config.yaml
d_expert: 96
balance_loss: 0.00569
norm: "rmsnorm"
optimizer: "soap_variant"
Below are experts of layer 4 (counted from 0) of a mixture-of-experts language model. Rows are named router (the router's row for the expert), down (a neuron's output weights, with its number) and show model dimensions 0-223. Each number is 128 + 32 x the weight over its row's rms, rounded and kept within 0 to 255.
After each expert's rows: "comes before" lists some tokens at least twice as common just after its tokens as in all text. This comes from a sample of Wikipedia text that the model never trained on. Tokens count by the router's weight.

# expert 26
router [151 102 103 181 104 146 115 116  91 112 130 129  97  92 116 183 148 105 146  67 132  95 170  95 133  75 109 159 160 114 107 109  83 152 100  98 146 132 159 207 110 103 151 123 153 135 119 134 102 120 164  92 137 130 158 119 168  97 106 124 121 121  89  92 106 124 157 115 143 156 120 160 112  64 146 179 131  98 177 149 199 128 133  32 127 173 156 134 121 148 142 180 133  89  58 163  79  98  89 131 159 100 162 135 118 140 195 127 115 165 114 136 117 165 176 133 176 117  84 119  96 174 124  74 130 110 120  81 159  97 103 185 112 185 146 195 117 141  88 124 181 127 161 162 144 160 127  89 139 185 139 144 118 133 131 107 140 115 113  59 125 119  56 136 169 131 119 134  64 115 136 135 164 178 146 184  59  65 171 119 167 123 117 130 135 127 138 124 143 195 145 146 107 155 114 133  99 108 130 100  48 126 121 127 171 133 103 118 119 176 206 160 103 105 190 106 176 110 124 139 122 180 124 136]
down0 [119 123 155  96  69 152 143 173 150 126 116 130  82 124 157 110  99 130 126  92  82  79 145 187 141 121  93 142  97 175 125 125 175 142 122 129  79 109  88 145 143 154  96  99 129  38 157 142 124 151  58 136 107 141 130 167 123 130  97 174  96  39 160  96  87 115 121 128 101 171 166 124 118 103 163 140 114  62 126 117 120 152 178 146 128 115 107 100 192 134 165 122 129  98 103 166 109 138 130 172 150 110 211 139  92 116  80  63 218 130 113 133 157 117 133 148 143 118 111 145  88 123 140 120 172 137 144 144 146 160 126 100 104  99 168 141 106  64 113 105 119  99 123 186 177 146 104 173  74 137  71 142 133 154 125  70  93 126 104 136 116 144 166 150 158 162 126 140 137 183 112 114 133  96 161 118  96 106 100 158 101 177 128 159 121 115 110 196 159 140 124 166 118 167 130 158 137 148 109 124 154 157 138 112 244 132 142 149 148 158 100 155 173 128 148  73 127 153 129  56  70 122  53  88]
comes before: " |", "8", "6", "9", "3", "0"

# expert 48
router [ 90 171 179 216 144 175 135 107  27 119 152  70 143 172 164 121 132 125 163 200 167  89 110 124  95 155 197 142 127 128  93 128  85 145 156  93 142 106 134  90  79  90 109 137  36 111 140 143 134 174 138 136 105 139 120 147 109 161 142 142 118  91 159 133 117  96  87 139 116 129 163 103 143 119 156 150 104 185  94 156 107 102 114 106  51 104 141 153 177 188 118 129 131 120 142 118  97 122  77 133 143 109  98  75 119 115 181  98 162  60 124 159 133 120 166 166  67 171 138 128 163  97  77 122 112 127 127 136 147 154  93 183  98  99 182  96 111 116 191  70  94 134 155 116 110 127  49 182  81 107 131 130  60 185 128 165 187 122 127  99 120 143  94 125  92 124 102 125 137 120 125 105 142 126 156 134 117  90  87 100 118 129 116 104  98 152 153 138 157 128 112 110 108 172 156 121 119 148 121 121  52  69  90 148 128 131 133 123 126 132 113 113 124  82 167  83 129 124  43 134 128 134 161 125]
down3 [104 129 142 137  61 171 164 123 149 170 120 138 119 132 131  86 161 113 171 142 146 104 197 157 124 132  82 125 164 126 135  92 191 128 157  52 194 181  89 144 122 155 108 142 136 144  77 124 173 124 143 126 159 186 122 118 104 108  78 142 112 108 123 184 131 121 125 133 164 143 103 106  90 104 134 115 119  86 130  72 130 161 144 109 168 216 126 207 108 129 128 110 155 132 125 113 117 138  82 107 164  89  95 124  85 120  76 157 113 134 129 184 116 123 160 168 128 160 118 145 134  95 171 145 115  95 151  95  99  77 153 148 142 140 134  88 155 106  79 169 130  87 146 170 116 107  50 144 105 126 105 117 175 141 152  87 120  65 192 102  91 172 113 132 121 120 180 119 103 180  81 184 130 127 126 129 185 163 146 107 191 124 129 186 125 157 140 160 132 110  60  94 118 129  68 141 130 114 135 139 196 154 176 132 211 155 117 127 106  79 179 170 130 104 128  94 148  95 154 117  94 179 149  92]
comes before: " the", " a", " his", " an", " their", " well"

# expert 8
router [ 31  69 159  98 193 143 141 111 141 163 143 141 163 152 150 130  96 142 117 121 109 140  80 151 190 177 145 189  73  32  82 109  87  84 138 152  85 104 135 169  95  96 176 157 154 142 136 169 118 113 141 122 124 116 109 142 116 155 173 146 137 186 133 120  90 144 112 112 121  78 154 133 126 131 168 138 113  79 138 125 111  91 198 107 166  94 113 136 141  96 156 102 137 168  52 107  85 115 104 106 121 120 118 118 150  67 125 112  92 134 124 145  44 190  89 129 147 101 113 138 110 110 134 190 174 117 128 192 141 154 159 118 195 104 141  80 113 178 150 155 156 135 154 136 114 154 153 186 145 122 177 119 122 136  83  90 101 139 176 137  87 107 102 161 109 129 144 130  90  76 163 179 155 121 102 112 176 112 105 118  74 160 144 120 118 171 151 125 133 175 170 109 180  74 135 116 105 126 116 125  59  92  95  84 107  99 119  98 163 120 136 134 125  92  89 117 164 131 158  95  83 154 169 119]
down3 [111 143 131 127 152 149 140 106 148 132 132 110  99 122  99 144 152 151 117 118 176 165 159 138 143 141  86 129 137 137 124 100 143 181  83  90 101 142 171 148 160 117 101 102 120 166  86 128 129 130  97 182 128 120 118 165  85 174 162  89  71 172 132 134 144 115 127  96 167  61 180 143 141  71 151 164  70 132 136 112  66  98 153 134 114 135 161 110 177 158 127  68 136  90 123 163 132 172 132 100 116 163  97 139 139  85 158 206 130  99 157 121 131 155 173 120 127 172 150 153 155 137  87 129 160 121 117 188 114 107 131 196 194 144 195 162 122 126 175 141  60  92 167 127 163 178 147 151 129 176 136 140 136 159 126  99 147  66 131  62  75 162 103 143 145 124 104  71 157 180  95 119 143 181  95 100 139 142 134 105 108  84  95 192 105 155 111 111 107 133  97 145 180 115 121 116 174 128 193 162 104 105  65 195  49 146 119 147 111 112 119 127 143 167 114 152 167 126 125  72  63  89 128 185]
comes before: "\n", " ", " 0", " 1", " 2", " 3"

# expert 25
router [ 94 125 228 121 163 105 101 116 115 135 152 136 190 132 172 143  84 137 128  70 128 156  44  55 185 159 100 161 138  80 107  77 117 133 159 106 119 124 131 145 124 118 167 144 121 103 117 160 121 135 117 164  87 136 109 119 146 140 142 132 136  81 108 136 127 109 132 155 147 165 111 112 110  38 150 165  74  76 182 157  81  64 162 129  68 101 103 112 164 133 131  88  68 153  80 160  65 122 111  90  95 116 105 127 124 122  73 115  68  98 155 159  31 125 143 143 157 145 116 155 140  95 111 169 161 133 145 182  95 120 144 190 160 166 104 122  96  89 174 140 123 131 159 143 141 140 142 157 187 132 148 143 180 104 102 110 112  91 171 184 106  85  83 124 143 158 105 137 142 143 198 168 129 142 147 138 152 109 111 137 115 186 133 143 138 169 126 143 181 142 173 186 127 116  84 139 110 112  80 112  97 128 105 172 140  91 121 151 135  93 135 162 131  74 135 131 103 139 155 163  96 176 151 141]
down3 [ 83 124 135 115 165 155 132 201 121 110 104 117 158  40 152 120  58  99 121 187 147 165 132 122 122 150 118  94 158 149 158 107 113 102  67 111  99 156 125  86  87 139 102 188 180 148 148 121  98  60 112 157  95 108 136 154 135  97 169 121 132 112 178 109  93  67 141 105 150 121 179 134 122 138 110 144 109 161  94 153 115 166 158 172 141 194  85  59 112  74  51  71 175  54  66 166  80 149  67 134 131  83 129 132  87  85  99 114 101 130 162  90 114 159 110 157 115 133  93 162 113 140 142 172  85  78 108 190 116 113  97 136 127 102 102  81 112 150 120  68 117  86 117  70 110 155 121 134 130 120 132 167 132 100 115 153 124 170 138 125 131  97 162 139 153 103 159 121 109 147 171 142 102  96 149  81 146 129 166 124 129 102 110 127 112 121 127 120 163 144 138 104 112 203  85  59  68 146 190 135 138 143 129 137 142  98 133 141  93 160  78 127 127 139 122 160 161 146 123 124 146 127  42 139]
comes before: "\n", "-", "|", " The", " ", " He"

# expert 50
router [142 109  79 203  96  90 122  72 101 173 128 174 135  98 123 161 126  62 147  96 150 188 164 127  84 152 132 208 131 149 120  66 137  72 111 122 137 143 110 110 121  82 108 115 124  98 140 151 132 125 117 150 119 132 179 155 106 137  36 151 116 130 138 130 154 139  71 143 126 173 139 153 137  84  91 150 155 161  69 116 142 139 165 105 126 160 154 137  82 120 151 169 173 141 131 111 141  32  97 155 134 123 240 143 186 143 138 107 148 131 144  97 157 140 102 116 130 117 177 124 150 158 162 121 137 110 114  56 174 125 124 129  91 172 130 137 120 129 100  85 122 152 144 111  98  97 161 116 144 146  98 133 104 114 134  72  82 149 140 130 106 126 107 102  71 156 106 144 159 119  87 148 142 141  96 140 128 118 123 117 162  68 144 118 119 132 137 187 117  74 152 119 175 132 176 163 103 122 134  97 118 226  72 147 189 158 151 116 132 116 189 132  65 109 107 134  63  87  71 155 138 120 116  80]
down0 [116 100  85 149 185 121 141 105  90 155 144 139 124  77 147 171 138 185 125 139 132  81  69 122 110 110 136 202 187  91  99 101 143 133 155 126 128 117 126 126 164  70 101 143 105 198  92 121 178 126 127  70 137 129 185 109 152  93 114 127 182 115 186 113  97 162 110 144  85 118 155  69 190 146 100 137 137 130 105  69 136  85 139 169 100 101 118  86 139 137  97 131 128 132  87 169 110 158  97 185 125 158 155 141 180 174  60  85 137 144 138 146 137 106 141 177  90 136 148 177 147 106  89 124 190 151 125 160  87 190 121 110  91 126 131  92 124  94 128  71 113 117 125 156 126 113 113 122 140 167  96 136  94 141 118 174 119  78 121 149 141 100  95 141 126 143 154 126 172 129  83 116 148 146  36 127 149 125 165 109 207 164 153 147  65 174 119 132 138 134 117  94 120 132 162 186 106 123 102 149 204 100 139 100 129 115 157 112  97 172 169  93 131 169 167 186 117 146 153 218  97 160 133 127]
comes before: " |", "3", "5", "6", "1", "4"

# expert 59
router [ 50  78 134 110 113 120 132 166 143 130 153 134 167 140 173 140 113 223 119 156  94 132  58 125 129 120 112 140 111 120  88 106 129 155 165  97 122 103  72 127 126 116 178 142 176  88 166 169 110 134 131 134 106 156 170 150 151 143 189 112 123  89 106 159 100 157 148 120 149  99 149 227 124  98 146 127 109 161 129 151 167 108 128  85 128  60  65  50 189 164 125  64 102 132 102 140  61 180 171 105 107 144  92 124 110 120  72  60 113  97 134 117  76  85 113 118 150 117 132 103 120 131  92 145 104  91 160 175 164 161 116  94 176  80 155  76 140  74 144 187 144 108 134 155 172 192 148 161 178 124 166 155 111 128 127 123 129 118 107 133  97  93 102 164 126  90  88 113 158 144 125 171 149  76 210 138 146 176 127 149 135 128 152 105 119 130 137 122 180 162 158 127  94 147 112  69 107 107 100 113 100 111 136 144  90  73 131 157 150 139 108 123 163 109 129 140 103 170 120 151 105 130 188 154]
down0 [127 131  99 138 113 144 136 154 107  96 113 150 132 122  73 198 142 197  75  97  86  99 154  98  77 132 173 156 131 182 163 152 110 131 172 164 122 102  79 181 105 158 156 113 121 150 125 107 167 170  96 127 103 112  53 133 145 152  64 128 101 109 175  64 134 130 146 162  83 132 151  83 146 180 135 175  88  94 149  81 118 239 175  89 176  52 157 108 129 165 102 157 152 106 103 123  65 117  98 113 164 115 223 102 148 138 152 154 177 110 148 121 151 124 121 107 123 123 152  77  68  61 137 128 172 164  88 141 143 202 176 152 146 140 121  88 116 121 114 130 136 113 132 124 133 114  81 142 132 169 140 122 159 138 135 159 103 125 146 125 163 139 100 121 128 102  90 141 166 138 188 137 114 114 128 117 149 169 151  74 155 124 147  83 132 131 165 108 106 142 132 123 152 143  75 180 124 110  72  98  69  71 165 141 122 165 118 105  79  95 170 139 125 113 147 142 154 113 156 128 126  85  93 133]
comes before: "-", "|", "\n", " ", "=", " 1"

# expert 46
router [122  99 132 192  76 179 120 142  99 117  38 125 158  83 142 133 152 144 122  94 149 137  88 130 185  94  63 212 146 145  79 183 113 144 171 131 197 108 189 219  74 172 149 169 137 131 131 142 132 105 145 124 163 103  83 138 138 162 135 127 124 162 122 120  89 106 169 174 138 137 133  53 142 141  92 175 154 107  97 139 113  87  98 115 146 186 146 144 127 131 139  82 152 100 101 118 118 134 115 155 128 129 149 130  71 189 165 143 123 150 129 112  80 147 151  69 149 139 105 187 135 130 112 149 135  83 162  94 188  75 157 125 135 156 134 137 126 175 156 150 195  80  57 125 109 145 174 136  94 128 145 137 123  77 104 110 112 128 181 115 136 115 106 129  90 137 144 111 124 123 177 139 138 104 137  82 111 154 142 111 167 118  98 104 135 159 109 123 112 174 115 124 107 142 173 152 106 142 114 127  79 129 158 138 102  85 162 133 127  24  99 149 177  90 112  65 128 113 177  77 100 130 163 136]
down3 [134  76 189  91 103 135  69 118 107 144 179  76 188 139 152 156 173 168 117 141 116 124 105 168 101 141  96 116 156 150 117 198 117 114 133 137 127 147  69 112 156 163 106  93 109 134  95 131 164 140  37  92 142 144 112  48 117 116 151 135 107  99 128 212 112 153 141 170  81 135 156 141 170 114 171  71 133 144 136 100 110 101 138 105 116 161 150  84 119 118 125 121  88  94 167 116 157 102 146 108 187 171 131 102  62 132 143 153  97 106 147  99 120 110 139 120 127 117 140 172 168  94 104 138 121  73  71 127 115 192  97 120  80 131 119 158 166 148 133 106 120 134 204 137 121 126  60 135 173 120 108 107 162 159 146 154 136 124 133 165 188 105 121 103 104 184 119 143 170 103  98 123  55  42 114 169 108  90  96 167 150 182 114  98 108 121 108 151  83 187  62 128 107 121 130 124 118 144 131 149 130  95 105  84  88  92 110 127 171 189 169 105 152  89 118 129 103 100 190 117 158 127 107 108]
comes before: "\n", " ", "|", " the", " 0", "-"

# expert 17
router [147 127 108 179 137 153 141 102  69  91 107 138 134 122  74 165 118  41 150 130 137 182 173 138  90 158 127 233 155 211 123  77 101 111  85  99 137 146 120 146  75  89  71 101 100  56 123 139 115 114 161 135 152 113 122 155  90 143  57 142 109 150 109 115 195  97 142 120 120 185  95 100 105  77 140 150 158 152  83 123 160 126 146 129  92 161 146 123 103 116 127 187 176  93 107 122 147  68 103 129 139 134 208 138 157 127 170 123 142 142 148 158 133 110 134 122 128 103 126 131 167 155 103 121 131 139 125 110 141 113 107 130 112 147 137 154 112 109  72 120  74 191  61 135  43 144  99 131  97 134 149 152 132  49  49 120 127 112 137 122  97 124  93 120 107 152 105 131  84  99 138 146 158 114 111 117 144  85 120 128 151 104 138 123 120  95 133 112  82 146 145 178 125 137 139 142 106 150 131  99 146 175 160 126 181 140 166 119 169 111 164 179  77  91 144 125 111 101 145 199 181  46 112 163]
down0 [130 176 153 117  90 188  91 114 140 110 166 119 134 129 103 135  70 183 157 204 159 148  97 128  87  78 126 109 123 153 169 156 194 123 147 133 139  97 133  85 119 158  81 173 178  86 151 141  67  92 163 138 125 110 178  66 146 136 148 110  98 130 125 128 131  88  85 137 135 151 126 156 156 150 152  89  84 174 134 158 139 106 115 102 122  58 137 129 135 186 108 123 150 163 104 107 160 100 128 145 139  94 101 160 130  99  94 106 154 103 112 122 113 109  67 149 184 130  73 104 128  95 139 155 108 137 122 114 114 163  71 179 137 133 142 146 101 167  97 160 147 146 132  97 172 149  45 135 115 185 179 118 142 149 106  98 144 200 113 115  91  91 151  62  78 114 124  74 108 172 125  83 152 161 117 107 104 110 101 130  85 134 160 106 128 142 143 117 170 167  87 145 137  64 144 146 160  85 146  88  98 148 124 125 193  60 150 104  91 225 166 124  89 123 127 107 114 149 127 192 123 116  73  98]
comes before: " |", "3", "8", "5", "4", "6"

# expert 33
router [  3 127 117 137 132 121 119 139 106 156 140 219 151 166 154 150 114 125 136 166 160 134  63 106 128 145 186 146 101  70 101 128 144 112 128 154 144 159 120  86 109  61 188 153 104  92 114 153 137 121 134 131 120 108 116 118 134 132 141 141 149 119 141 118  74 162  87 135 156  75 155 155 113 140 143 200  77 106 126  84 133  87 166  77 140 108 118 151 161 113 127 100 133  89  87 142 163  98 123 151 109 113 115 112 113 115  69 109  71  92 131 164  49 161  84 190 134 178 152 114 120 117  90 170 138  97 101 137 151 145 140 183 163  91 159 176 130 172 151 139 128 124 154 149 152 213 135 199 145 111 143 102  93 204 120 151  93 169 170 149  69 114 111 145  84 143 137 102  99 139 152 158 139 118 121 104 155 142 126 158  67  99 122 141 170 155 117 140 204 155 146  98 143 103 156  77 118 145 133 137 146 153 140 204 136 114 122 139 166 196 153 168 119 113 106 116  85 167 126 159 110 157 135  89]
down9 [ 84 159 161  78 117 121 174 140 139 127 184 174 125 155 167 103 164 147 117 123 112 182 112 116  83 164 152 137 102 139 117  30  78 106 130  64 108 153 198 146 125 134 111 100 240  81 155 127 115  66 135 138 148 124 130 121  89 163 102  91 164 126 110 127  99 147 166 132 160 127  94 141 138  74 136  87 120  73 128 154 101 126 107 163 107 127 150  86  78 110 108 152 150 114 162 122  83 135 119 162 153 168 115  69  98  89 114 162 114 104 178 133 150 131  98 136 110 163 150 119 159 111  81 123 138 185 111 110 183 142 145 160 126 139 132 149 108 156 152  70 125  93 106 197  97 124 133 162 143  90 103 127  62  91 121 149 149  97 149 157 103 115 166 139 170 189  93 177 161  80 121 148 105 100 184 115 132 171 128 149 137  68 190 184  98 105 126 150 110  87 122 143 138 141 122 152 131 115 131 165 156 128  89 167 175  77 124 156 116 117 162 117 111  94 132  35 157  95  55 120 110 153  99 116]
comes before: " the", " a", " and", " which", " an", " but"

# expert 35
router [ 30 123 114 163 104 143 126 132 170 129 141 159 132 165 106 181 111 166 123 123 137 187 105 127 121 106 211 197 117  92  90  85 109 143 111 110 153 148 144  82  75 158 171 124 164 115 152 136 153 104 131 125 154  89 156 131 180  79 120 123 162 112 142 131  69  98 120 128  94 124 114 126 122  99 102 137 129 139 154  62 142 111  94 154 107  61 132 160  99  95 134 112  95 115 103 111  93  95 176 105 108 138 139 132 105 177 127  91 109 143 165 119  56 159  86 166 128 193 132 205  76  97  55 122 155 124 120 149 107 189  85  95 169 142 146 133 117 148  85 130  95 164  50 156 103 204 141 167 136 147 131  95 119 153 136 148 139 131 157 147 130 124 105 130  75 170 121  95 129  99 178 163 142 155 105 104 117  86 132 139  13 181 157 128  92 163 103 134 112 137 189 141 120 101 101  91 102 148 164 125 138 112 123 179 162 128 120 160 128  97 119 134 155  82 138  71  60 159 126 120 101 144 126 111]
down0 [132 158 106 166 121 120 162 113  99  65 109 100 177 142 149  93 147 144 100  74 128 113 139 150 105  89 173 101 116 122 121 145 135 109  99 107 161 153 130  86 165 138 110 155 150 196 110 138 130 106 139 147 182 182 180 119 102 127 159 106 165  92  99  99  73 159  70 120 165 105 145 121 187 107 127  91 112  91 185 196  82  82 139 179 159  78 147  95 102 149 134  93 145  80 130 115 196  87 100 105  89 129  84 128 117 100  99 151 160 107 131 117 170 119 157  99 152 113 131  97 166 149 118 153 112 130 144 117 146 117 150  69 176 130 165 188 119 105 136 113  99 167 169 110 144 122 159 169 123 117 159 115  81 149  73  56 162 143 174  93 128 192 148 142 113 118  45 127  95 120 201  79 107 147 135 163 149 152 194 135 154 182 119 117  91 161 104  81 128 114  88 123 177  92 142  94 176 169  83 180 121  93 103 122  76 121  92 146 172 145 144  73 132 180 115 145 148 131 148  96 161  90 148 146]
comes before: " the", " a", " been", " an", " 0", " his"

# expert 31
router [112 172  95 182  78 242 133 122 158 148 144 189 100 187  76 150 131 173 119 118 141 174 102 115 162 149  16 178  90 111  98 161 111 162 135 122 117 157 117 172 116 118 109 127 159 138 109 133 127 130  96  86  83 129  86 147 170 122 126 131 115 116 154 141 168 104 131 132 192 122 169 108 118  69 116 132 106  99 110  84  75 130 120 127 133 143 140  97 136 157 177 136 113  88 109 152 188 154  83 199 119 122 144 128 143 107 163 128 107 132 118 154  85 123  70 174 154 142 115 126 127 109 150 134 115 104 147 145 127 163 142 113 139 126 106 147 119 170 118 136 119 130  93 127 100 161  92 166  55 123 146 156 160 111 107  64 108 170  80 110 120 119 127 156 161 147 128 157 160 172 166 106 140  91 117 174 104 169 195 127 127 127 162  96 131 116 114 142 181 159 108 119 117 255  89  81 129 119 147 133 177 131 158 116 162 110 112 194 154  88 126 176 116 106 136  94  92  64 114  82 104 127 100 115]
down0 [ 90 152  96 175 166 109 138  79 140 132  87 158 115  89  86 124 109 110 134 171 113 109 107 122 106 144 152 170 189  93 137 105  46 113 146 125 156  61 171 125 150  82 129 136 160 110 158 115 154 127 208 116  81 127 129 126 171  82  73 114 131 137 120 150 119 127  99 113 122 183 187 111 150 161 120 184 162 163 165 138 183 115  91 126 123 120 138 129 107 137 102 159 162 103  67 163 193 104 133 106  62 141 141 129 114 142 117 120  61 136 102 141 198 152 138 118 173 170 144 122 110 110 123  90 156 145 155 171  70  75 140 130 108 146 129 157 117 136  68  89 142 104 108 152 132 149 143 174 105 170 138 179  57 167 175 114 133 138 116 158  76  87 124 117  46 114 123 142 111 141 128 134 194 110 135 154 132 126 133  90 146 110 141  97 160 158  80  79 101 197  81 177 165 139 122 151 125 107 178 114 194 124 113 125 120 136 140 143 119 105 147 184 137 140 119 124  35 122 177 135 158 180  78 151]
comes before: " to", " by", " the", " in", " a", " on"

# expert 52
router [ 58 126 157 119 161 146 147 111  82 106  86 105 144 145 156 161 141 136 139  74 133  56 139 135 137 140 123 169 124  99 106 136 143 170 119  97  89  97 104 139  92 149 159 145 139  71 107 151 137 154 101 101  61 164  90 141 107 119 126 143 170  77 133 115 110  86 213 149  71 128 101  87  88  51 177 171 115  96 136 160  85 123 130 153 126 151 157 120 117 162 138 129 130  98 112 160  68 109  86 177 120  96 174 112 152 103 133 139  86 160 119 137  86  99 108 147 108 131 115  94 200 120 131 118 202 139 155 124 118 146 109 103 139 137 118 152 117 152 124 131 162 147 167 141 157 187 151 171 104 134 204  70 104 132 122 158 155 120  77 153 144 106  99 141 186 145  99 131 142  92 202 131 150 122 150 144  67  90 186 129 141 118 132 113 115 165  58  97  64 153 135 162 142 204 182 152  94 189 115 105 176 122  77 148 103 172  97 197 163  94 108 180 135 144 119  90 118 124 153 138 127 114 154 164]
down9 [142 148  98 155 156 109 139  99 175  93 145 146 111 143  92 135 108 130 140 145 148 148  66 158 119 139 184 103 139  85 105  83 158 110 111 147  73 115 141 134 158 156 134 116 112 125  96 119 170 179  93  74 161 142  76 118 122 163 170 141 156  79 140 168 113 133 125 165 116 112 195 144 124  98 165 110 142 139 122 123 171 128 155 109 150 125 151  98  93 116 118 101 131 179 127 157 107 123  61 126 120 147 105 148  86 123 127 127  98 104  67  48 144 125  95 193 136 121 120 117  95 151 163 127 161 133 129 135 144 139 127 107  78 144 102 163 130 190 113 165 174 130 125 143 137 166  97 118  94 175 166 101 147 148 168 140 177 128  65 130 125 117 178 159 106 130  55 133 111 113 128 140 185 147 108 198 222 176 237 144  96 108 165 167 159 118 130  64  61 115 143 131 207 108  90  96 123 113 100 169 133 170 152 110 105  87 131 186 100 130 174  83 137 202 106 102 125 160 166 139 144 137  66 140]
comes before: "\n", " The", " He", "The", " In", " It"

# expert 49
router [ 47 176 131  95 171 140 109 108 111  85 163 190 142 169 175 152 129 131 148 141 159 104 106  31 116 108 194 160 143  91 130 135 152 169 140 161 141 131 125 159 167 141 212 158 124  87 155 167 129 133 117 136  75 158  99 122 111 130 124 118 124 108 122 125  83  83 165 167 101 115 133 114 119  93 175 130  80 141 130 143 159  86 119 148 157  88 120 138 136 113 112 131  60  92 153 127 140  85 159 154 145 160  89 116  85 139 131 132 165 127 110 186  19 107 180 211  94 215 105 182 122 124 130  78 101 128 110 122  97 164 144 126 145 113 147 140 107 107 138 137 120 136 143 144 177 144 168 191 114 133 131 134  99 171  99 111 202 120 147 119 133 117 112 111 113 178 151 143  83  94  70 103 144 126 168 152  93 113 142 119  71 136 128  81 146 201  97 126 144 148 136 146 152  90 125 119  91 111 155 100 104  62  83 122 155 114  89 104 119 159 171 165 133 118 127 108 109 165 127 199 108 101 171 144]
down3 [102  88 114 158 161  99 128  91 122 144 134 133 122  79 111  83 108 128 139  74 176 135 147 162 138 138 159 165 168 138 144  94  93 142 113 141 119  77  74  71  66 113 101 148 116 134  93 134 157 114 161 124  65 103 145 121 141  75 152 124  93 147 122  53 126 100 144 151  99 132  94 123  94 150 170 169 192 125 138 134 112 117 141 103 157 140 130 144 108 110 111 144 110 165 164 163 113 132  66  94 164 140 186 124 171  89 130 157 102 147  97  99 132 154 124 204  91 139 147 143 119 125  98 124 124 135 113  78 153 154  89 107 111 168 154 134 147 184 168 160 128 128  90 148 173 168 182 163 131  73 160 132 162 133 166 174 138 134  83 120 154  71 110 143 153 133 130 137  84 144 157 159 189 119 132 221 139  78 168 158 182  94 206  86 125 106 165  65 135 177 169 155 172 177 162 117 149  80 242 155 117  64  82 140  98 107 103 122 128  81 123 131 140 135 139 161 130 144 109 106 117  97 109 111]
comes before: " |", " the", " and", ":", ";", " –"

# expert 58
router [139  82 121 117 162 151 123 140 136 144 142 174  82 150 130 151  49 129 108 170 128 169  82 129 135 165  60 145 128  83 107 111  86 118  88 149 182  96 203 167 104 207 113 127 149 114 100 151 107 139 119 117 122 121 133 142 106 104  93 127 123 114 137 126 109 150 128 143 111 103 149 168 119 162 119 142 131 118 105 125  96 126 178 107 113 173 143  95  78 115 182 103 118 148  75 131 236 171 113 109 106 127 133 128 162  98  97 128  72 141 120 148  59 159 138 162 200 178 161 102 119 121  92 146 153 139 109 156  78 121 103 103 118 147  91 174 138 122  82 105 177 172  35 159  77 137  89 119  55 157 120 137 166 191 133 146 115 150 193 128  76 127 146 112 125 115 149  86 137  92 238  75 122 135 121 122 125 153 109 128  96 159 200 114 111 126  95 141 100 172 167 111 125 128 122  96 119 126 149 106 193 123 133 115  72 147  96 167 129 109 138 123 129  77 151 128 113  86 163  87 138 115 101  90]
down0 [120 111 100 137  59  79 136 149 162 184 111 117  86  36 161 133 137 153 111 132 133  57 145 117 121  82 114 176 122 134  99 136 153 127 112  60 165 117 150 126 162 112 155 210 143 159  97 126  73 135  94  91 101 109 162 112 142 100  77 160 109 114 132 154  69 131 113  89 134 150 131  94 106 207 119  99 130 120 129  45 153 127 152 112 176 159 127 163 153 108 132 108 101 119 101 134 161 154  98 119 104  97 138 126 138 106 173 116 129 132  93 141  91 164 105 138 168 112  99 185 131 131 124 191 159  90  82 168 115  51 109 103  96  83 122 115 150 143  66 133  99 109 183  55  78 109 109 130 151 100 112 176 129 116 133 151 201  68 171  82 112 116 139 126 146 112 118 112 154 107  98 102  76 154  69 156 138 147 134 125 135 100 112 129 111  69  73 121 153 149  97 110 122 122 167 107 191  86 148 179 133 133 111 113 117 126 132  50  91 147  83 103  77 126 131 101 196 158 164 122  94 141 127 134]
comes before: " in", " of", " to", " by", " the", " on"

# expert 0
router [184 121 126 114  81  87 121 126 122  92 143 148 135 165 153 138 123 146 127 148  65 185 119 147 169  92 121  75  57 117 111 148  94 114 169 119 170 119 169 139 176 135 155 160  76 114 105 136 119  99 116 115 145 108 162 132 124 102 146 151 172  79  99 155 124 104 194 133 236 144 123 109  54 127 118 155 151 142 117 128  80 126 176 183 148 156  54 153 113 133 106 206 100 162 143 142  47  78 162 157 136 158 105  97 140 108 210 136 145 126 122 128 111 139 141 170 105 108 137 125 166 102  97 153 122 131  84 125  98 183 153 126  76 129 122 102 135  96 114 113 118 100  90 151 116 121 130 134 102 106 200 112 161  92 103  81 110 137  90 118 167 102 154 145  77  19 175 164  83 141  95 106 117  95 100 132 163 138 147 125 132  98 143 126 177 151 126 226 131 119 147 165 146 140 131  81 121  84 163 114 128  82 129  93  68 145 149 130 154 111 164 115 113  87 111 102 132 154 126 169 119 135  96  97]
down0 [ 79 177 116 150 144 157  93 179 103 111 165 144 136 137 115 125 104 167 165 163 114 107 104 151 129 168  94 147  76 113 130  64 124  95 160 134  85  92  79 144 104 152 116 116 179 141 111  96 125 156 113 146 135  96  87 170 173 137 113 165  91 162 106 136 214 107 131 127  97 111 131 106 155 132 104 100 185 122 131 102 100 174 176 122 108 130 116 125  62 127  93  42 147 107 132  81 130  97 124 136 100 151 151 131 146  73 109 122 152 190  54 195  78 165 124 115 149 136 132 113  89 104 124 132 175 135 135 111 102 148 141 137 105 162 103 101  97  87 147 124 135  71 129 156  75 147 155  76  89  69 100 115 167 176 163  86 155  93 155 108 195 179 128 147 187  78 169  90 134 109 114 107 121 104  95 126 105 146 156 112 113  62 164 147  80 155 133 132 172 191 104 154 117  99 140 140 131  43 139 154 197 109 139  75 117 133 151 146  80  99 138 140  88 141 153 169 187 119 147 142 156 113 101  89]
comes before: " the", " of", " and", " in", " to", " for"